Experts of a small language model.
Size: 18 layers, width 256, vocabulary 4096, 31.7M parameters.
Training: 279M tokens, 4250 steps.
Below are experts of layer 3 (counted from 0) of a mixture-of-experts language model. Rows are named down (a neuron's output weights, with its number) and show model dimensions 0-255. Each number is 50 + 10 x the weight over its row's rms, rounded and kept within 0 to 99.
Before each expert's rows: a language model's description of what the expert responds to. This comes from a sample of Wikipedia text that the model never trained on.

# expert 29
What it handles: Space tokens and first digits opening numbers in table cells and infobox fields, such as years, ages and coordinates, e.g. '1'60 km.
down0:47 49 74 38 33 54 45 45 48 62 29 59 52 45 48 66 55 56 46 47 54 57 36 36 41 62 49 40 50 38 52 59 59 61 55 41 47 52 23 43 42 48 56 54 40 39 50 58 43 48 58 45 65 54 39 60 52 48 54 52 60 69 39 45 39 42 54 57 33 46 53 34 53 32 56 59 39 52 45 57 35 63 37 46 61 54 39 49 52 63 54 62 53 69 45 62 57 37 55 46 46 63 63 61 62 44 46 58 55 63 63 47 63 45 57 56 38 43 50 57 51 52 61 52 43 69 52 37 59 57 54 52 48 66 58 50 61 52 56 36 64 45 43 47 36 51 48 51 34 47 47 47 61 49 50 25 43 31 52 48 52 53 58 53 29 54 59 55 60 47 60 48 40 55 50 32 48 48 52 38 61 51 61 36 71 52 50 46 44 42 57 65 55 45 49 49 68 36 33 43 61 51 57 41 30 49 65 38 44 54 46 79 67 46 69 39 46 46 45 67 57 54 52 39 36 53 50 49 77 57 54 65 35 42 22 50 59 54 44 36 48 56 45 47 65 31 54 60 37 52 43 60 37 35 40 47

# expert 19
What it handles: Single digits in years, scores and table cells, such as 2005 and COVID-19, plus endings like ar in calendar, actuarial and retail.
down0:71 57 50 38 62 55 49 55 54 44 39 60 49 51 41 43 65 61 58 48 57 37 39 52 38 59 61 41 51 55 37 54 57 38 53 31 52 62 33 43 59 37 41 51 55 50 45 65 45 37 42 59 45 52 43 68 49 63 37 61 55 57 57 50 43 69 42 45 49 44 40 57 42 33 38 49 58 43 37 66 58 48 50 35 46 56 35 32 65 62 49 59 43 60 63 61 39 58 49 43 53 62 47 29 42 50 35 47 46 48 51 51 40 34 34 54 43 40 52 53 32 45 49 35 40 66 28 46 31 56 52 67 43 59 36 44 37 37 54 55 46 61 34 60 48 51 63 50 38 49 37 48 51 48 54 59 72 56 60 53 40 55 49 62 54 66 60 42 48 60 54 43 34 55 61 58 45 46 52 33 70 58 38 42 44 58 51 53 52 48 54 57 63 57 54 44 54 59 34 52 59 43 61 49 29 55 63 43 75 42 61 61 63 42 36 53 50 54 35 53 58 53 47 66 47 45 38 46 29 54 54 45 45 34 56 66 44 50 54 45 55 34 43 52 63 28 30 55 31 40 57 60 64 50 50 35

# expert 20
What it handles: Verbs such as is, are, has, can, closing quotation marks, and mid-word pieces such as el in lik'el'ihood.
down0:60 48 63 54 66 48 56 47 71 53 46 49 55 51 50 68 63 48 43 37 48 44 45 57 48 57 51 51 61 41 26 58 59 40 57 58 44 68 55 58 38 29 54 61 43 59 36 68 51 37 55 52 58 46 40 60 45 59 59 55 48 52 70 52 51 50 61 51 30 46 37 51 39 42 60 56 56 41 46 57 53 67 72 66 34 56 38 50 53 56 65 47 46 51 51 53 51 52 57 42 69 54 51 53 46 44 54 65 43 37 56 43 32 59 42 40 60 49 43 55 36 63 58 41 43 51 49 34 35 49 31 54 54 63 34 49 53 60 48 70 41 45 60 49 48 54 54 44 45 29 52 72 74 64 35 33 49 59 46 56 35 34 34 67 53 48 50 55 56 48 62 52 51 51 61 64 50 52 55 41 74 56 47 67 52 49 50 53 50 36 58 50 61 60 57 51 52 55 53 54 77 67 47 36 51 55 45 55 62 48 49 43 60 59 42 55 58 35 48 43 44 78 67 61 39 60 50 51 52 62 51 63 66 34 41 64 50 48 25 43 52 53 50 55 42 33 46 57 66 39 40 50 61 53 49 40

# expert 21
What it handles: Pieces with s or is, plural -s endings and possessive 's, mid-word pieces like cerev-is-iae, telev-is-ions, plus his, its, her.
down0:52 53 56 51 65 39 58 63 70 45 47 46 59 51 36 55 72 55 46 44 56 52 52 63 55 55 38 51 67 49 41 65 61 42 72 47 45 56 61 38 39 53 66 56 46 55 48 66 34 46 47 62 54 41 44 50 38 47 57 59 56 54 52 59 50 57 74 54 52 43 53 41 39 58 42 39 50 68 46 55 46 45 30 50 58 48 59 29 33 68 44 55 58 44 55 40 61 54 55 40 34 48 53 55 52 40 51 50 46 37 45 49 39 51 19 54 43 73 42 52 72 64 67 41 36 58 36 66 42 57 53 56 45 67 56 43 54 63 36 58 47 60 60 57 45 35 47 42 42 47 49 47 60 56 52 66 42 51 64 60 43 65 57 67 65 63 44 39 47 39 50 48 64 60 36 61 60 38 50 42 50 34 56 38 59 39 55 40 57 48 34 58 52 65 52 33 57 42 50 51 34 63 66 56 41 45 56 58 42 38 56 53 53 49 48 73 59 54 45 52 53 56 56 61 55 70 44 51 53 37 48 52 62 38 32 71 49 46 57 61 66 42 46 48 50 34 42 34 39 32 59 51 65 62 53 41

# expert 18
What it handles: Capital L, D, Al, Le, Re starting names, and inner consonant pieces like dep-r-ivation, comp-l-iance, ob-l-igatory.
down0:42 45 59 35 44 35 47 60 51 48 49 44 45 53 46 32 59 55 32 66 45 37 54 55 51 51 40 73 52 37 51 43 52 38 47 52 46 52 55 56 47 50 67 59 40 29 50 57 29 43 61 44 54 59 35 44 55 55 53 47 67 43 65 71 46 60 45 54 40 45 46 68 35 55 42 51 59 42 56 50 34 52 46 53 48 44 54 49 40 54 59 63 61 36 49 55 63 50 54 36 54 52 57 50 57 33 49 44 43 66 56 40 39 48 37 35 49 61 51 53 47 38 54 43 43 40 48 49 35 68 47 44 45 49 42 60 55 42 47 45 63 61 52 47 42 41 46 29 23 41 69 57 67 32 50 54 53 55 49 53 46 55 49 50 59 56 56 56 30 58 48 63 62 69 30 43 43 59 48 32 52 43 58 59 55 46 37 51 53 41 56 65 51 65 55 36 71 43 52 71 57 66 60 53 61 54 74 39 52 49 72 59 71 28 33 52 54 60 53 47 40 46 34 49 54 32 34 53 60 52 48 51 38 41 39 69 36 54 45 36 45 70 47 48 48 41 49 55 34 43 50 56 67 44 43 39

# expert 28
What it handles: The == marks starting section headings, month names in dates like May and July, and word endings such as ay in Doubleday and ot.
down0:57 42 31 52 64 35 49 57 64 56 59 61 55 60 41 36 66 53 43 61 46 63 60 61 37 42 45 53 49 60 27 55 48 19 47 37 42 74 48 60 50 52 42 50 39 52 37 67 47 36 48 53 46 53 69 50 46 61 60 53 63 59 69 46 58 64 44 63 48 54 51 44 47 46 52 41 62 39 51 71 31 38 61 39 57 48 55 50 35 50 46 52 49 51 68 52 62 57 61 34 35 43 68 42 45 44 38 70 54 23 45 37 42 41 41 53 59 49 43 55 66 51 36 37 46 50 52 40 48 64 45 56 48 43 41 46 47 48 35 68 58 40 51 70 61 47 66 69 42 50 61 50 65 48 47 57 40 54 46 57 36 47 37 51 50 51 48 45 51 42 45 44 44 61 33 57 49 45 40 34 68 39 39 64 44 48 49 53 59 40 54 61 42 50 64 47 52 53 42 42 67 47 69 59 37 52 70 39 45 50 49 54 62 53 45 54 54 53 41 50 71 50 31 54 73 64 46 50 54 62 36 38 39 45 45 63 39 48 56 34 44 50 40 48 54 51 58 48 38 44 45 63 51 60 47 35

# expert 8
What it handles: Suffixes like -ian in Ital'ian' and Niger'ian', === heading markers, possessive apostrophes, and the last letters of acronyms such as N'HL' and US'A'.
down0:45 50 51 50 53 55 53 51 43 57 39 38 65 49 37 44 54 61 41 23 57 37 49 59 45 44 42 52 53 45 41 54 47 57 55 42 35 49 46 58 45 47 57 66 64 74 37 38 46 56 65 45 46 44 42 60 57 56 66 43 50 55 64 60 50 49 34 57 60 70 58 41 43 54 42 25 65 47 59 56 70 44 56 39 55 46 59 29 65 37 71 61 53 42 39 50 59 49 58 47 51 59 60 52 48 41 49 54 56 55 29 49 50 57 20 52 46 45 54 53 39 57 60 47 55 49 62 28 43 38 59 54 52 67 51 64 44 43 33 49 68 56 53 64 45 46 58 45 50 51 68 46 70 56 47 53 50 48 48 42 54 51 60 68 51 55 52 41 52 59 58 44 72 46 46 48 49 46 41 32 49 46 63 55 58 44 58 51 72 52 39 64 40 58 72 45 61 57 48 63 30 59 51 51 32 48 53 53 62 54 53 39 46 50 46 71 52 37 49 47 65 54 51 36 35 51 50 64 66 64 40 57 53 42 34 37 60 61 47 51 34 54 53 71 54 49 36 61 39 28 57 53 51 58 66 35

# expert 4
What it handles: Articles the, a, an and The, plus number words two, one, other, usually after of, in or is and before a noun phrase.
down0:50 38 53 53 37 44 46 49 39 46 38 48 76 54 35 56 69 65 47 46 55 42 58 67 33 40 38 41 30 53 48 61 50 41 53 52 45 62 50 35 52 51 58 47 63 46 36 47 46 41 43 51 57 44 54 58 39 57 47 41 46 41 64 61 47 46 44 43 43 44 38 27 41 51 56 41 54 58 51 66 52 59 62 49 39 55 56 55 35 58 71 44 60 45 57 48 37 45 48 33 66 60 61 66 59 65 38 57 53 49 43 38 43 70 41 37 42 53 45 66 49 61 56 41 49 55 32 32 43 51 53 46 19 54 50 50 56 52 43 51 58 36 57 66 40 58 61 48 45 46 58 59 48 53 63 39 40 52 39 53 34 61 63 61 71 40 55 52 42 35 44 41 51 44 50 55 42 45 66 36 64 37 46 60 62 37 34 43 50 40 60 64 55 52 53 47 73 42 49 63 46 52 59 41 56 39 45 30 70 65 55 56 68 59 65 60 49 56 60 46 53 71 39 62 45 55 60 56 40 56 66 44 40 49 49 45 48 43 38 50 69 66 56 44 55 49 48 61 52 29 46 55 66 54 43 37

# expert 23
What it handles: Pipe separators between table cells, especially after numbers, and semicolons separating list entries, such as GRE 4; FIN 5.
down0:65 58 46 54 37 55 56 55 64 40 44 49 46 56 47 45 56 69 50 54 59 54 55 66 51 49 46 44 53 25 24 42 45 51 47 26 47 30 65 57 32 36 55 42 45 48 48 63 55 54 54 56 69 48 50 37 44 59 50 60 38 53 62 58 55 48 40 39 70 65 44 53 51 33 51 38 48 57 61 46 36 51 43 46 60 46 53 52 41 56 64 39 53 63 55 35 71 43 47 33 45 52 60 56 59 54 49 67 46 21 78 48 51 49 43 42 47 34 67 45 42 50 59 60 60 53 32 34 46 68 46 55 47 66 42 53 43 47 47 59 49 34 28 46 62 41 66 37 47 43 47 48 57 57 45 64 56 49 56 76 33 50 49 41 42 50 58 63 47 52 41 35 54 49 48 47 48 53 44 52 62 43 33 42 50 37 58 48 52 57 29 31 56 43 50 51 43 50 54 58 56 59 51 37 49 34 55 45 53 56 48 60 60 48 40 48 52 39 49 44 41 49 44 58 40 77 47 60 63 52 41 47 56 46 51 78 51 38 41 57 57 57 42 58 54 33 51 72 37 31 63 40 53 52 46 51

# expert 16
What it handles: Relative and demonstrative words that, which, who and this, opening parentheses, Mc-name pieces, and stray bytes in coordinates and infobox labels such as Born.
down0:57 56 54 58 53 46 50 44 38 58 58 53 60 44 32 56 56 57 49 63 66 49 57 59 48 39 18 51 58 57 42 84 48 62 47 49 39 64 45 42 50 51 57 63 59 57 56 54 33 42 54 66 58 66 44 45 55 53 49 48 46 68 46 59 56 43 59 56 49 47 49 44 48 44 47 46 59 62 55 54 57 48 52 66 43 54 59 46 35 50 48 58 38 50 42 54 41 57 62 39 59 57 64 37 47 51 62 51 48 43 73 34 41 63 39 52 52 53 57 51 64 61 50 70 50 58 41 36 39 53 43 51 56 60 43 34 52 49 74 40 53 57 54 54 48 48 66 36 35 54 58 69 61 52 43 75 32 48 52 34 36 59 45 50 34 40 58 56 46 35 46 44 51 48 68 39 34 38 59 65 53 50 61 30 61 52 62 41 47 40 39 68 62 44 62 63 59 58 45 49 62 57 55 34 59 51 47 49 40 45 48 41 44 61 40 55 41 39 54 46 49 68 40 61 32 58 49 27 61 47 48 44 44 40 33 55 43 47 28 56 43 60 51 46 61 21 59 58 49 45 42 45 69 62 43 52

# expert 14
What it handles: Common nouns such as season, career, years, name, time, plus order in taxonomy lists like Sub'order', and f inside words.
down0:47 57 41 63 70 49 42 42 34 50 46 52 67 50 40 60 42 49 39 51 59 49 52 53 32 46 40 45 54 41 46 54 46 40 56 39 46 47 42 50 46 27 60 46 56 44 55 62 50 33 49 53 50 56 52 69 37 75 48 46 62 71 60 48 51 58 47 48 61 64 50 41 41 26 41 57 55 56 45 48 48 50 55 63 54 37 54 57 53 57 53 30 51 60 40 66 70 68 72 53 59 52 52 42 49 57 60 64 53 31 59 41 65 40 39 37 57 58 62 56 50 46 52 54 48 54 44 47 46 62 37 60 57 53 49 59 46 55 59 48 59 42 45 51 62 51 56 25 40 40 55 27 48 45 37 56 61 47 56 42 43 73 49 46 30 47 66 56 65 46 56 49 53 46 46 63 37 38 54 31 74 46 49 60 55 49 48 47 56 46 44 58 46 36 52 69 65 51 63 57 61 46 47 58 41 54 66 27 46 47 34 45 59 68 35 58 49 33 36 42 35 55 46 47 47 69 48 61 52 65 45 49 50 50 37 54 47 56 39 20 51 46 31 51 58 42 58 52 41 39 47 57 71 36 49 45

# expert 24
What it handles: Commas after clauses or dates, opening quotes and parentheses, and word-final pieces like -y, -re, -le before punctuation.
down1:44 56 24 60 46 28 50 53 38 67 60 50 61 60 59 44 55 61 55 41 55 47 62 58 69 42 30 61 46 51 59 43 60 41 49 41 48 49 45 56 40 45 63 59 43 51 42 40 50 49 30 46 76 43 64 59 58 43 54 54 60 54 33 64 45 58 47 33 48 55 25 40 51 33 40 55 63 65 52 70 57 78 65 34 71 45 53 56 37 46 48 31 50 53 43 59 51 50 51 49 34 49 47 46 43 50 59 53 68 57 48 41 51 64 57 42 46 40 64 65 48 69 50 42 48 48 54 58 58 55 57 63 58 48 57 50 56 48 46 55 39 60 46 38 60 51 47 62 63 30 49 35 60 40 50 63 38 50 52 25 45 73 75 41 45 62 70 53 56 37 46 56 44 46 46 55 38 41 51 61 59 54 54 39 60 59 44 49 54 48 52 42 42 43 70 49 62 41 62 47 47 45 64 48 47 58 54 46 56 54 57 53 74 54 51 50 33 55 43 49 56 62 48 59 55 56 50 58 39 58 49 61 56 26 55 45 40 52 56 56 53 63 44 50 55 36 42 27 51 38 53 59 63 60 37 46

# expert 27
What it handles: The word to, and noun-ending pieces like -ments, -ers, -ities, -ts, plus University, City, County, would, may.
down0:32 53 52 47 51 46 47 43 52 67 46 46 56 57 35 45 60 62 53 41 47 37 57 53 50 61 44 59 74 51 45 64 48 49 37 56 53 43 64 52 59 37 63 45 50 56 59 40 27 41 61 49 74 51 51 51 60 61 48 58 42 38 48 51 46 57 61 37 25 55 43 56 49 51 62 45 53 70 52 48 40 61 49 51 58 30 47 61 50 38 52 59 50 42 58 44 62 46 58 56 53 43 49 54 36 51 47 68 47 52 56 54 37 48 38 24 64 65 65 64 50 74 53 59 36 69 41 47 43 61 49 49 40 49 52 80 58 48 49 41 55 52 58 41 43 52 58 44 68 54 53 35 42 59 57 65 40 25 39 51 41 47 45 50 42 53 54 42 53 48 54 61 73 46 45 39 39 53 44 59 65 66 44 53 50 33 45 46 54 37 46 51 45 39 64 38 53 54 54 56 42 53 45 59 63 59 64 50 80 67 39 37 60 65 60 35 47 70 56 66 57 54 38 49 52 52 40 73 62 56 37 55 39 43 38 52 42 49 48 41 40 52 53 42 30 47 43 39 51 39 53 52 54 49 43 31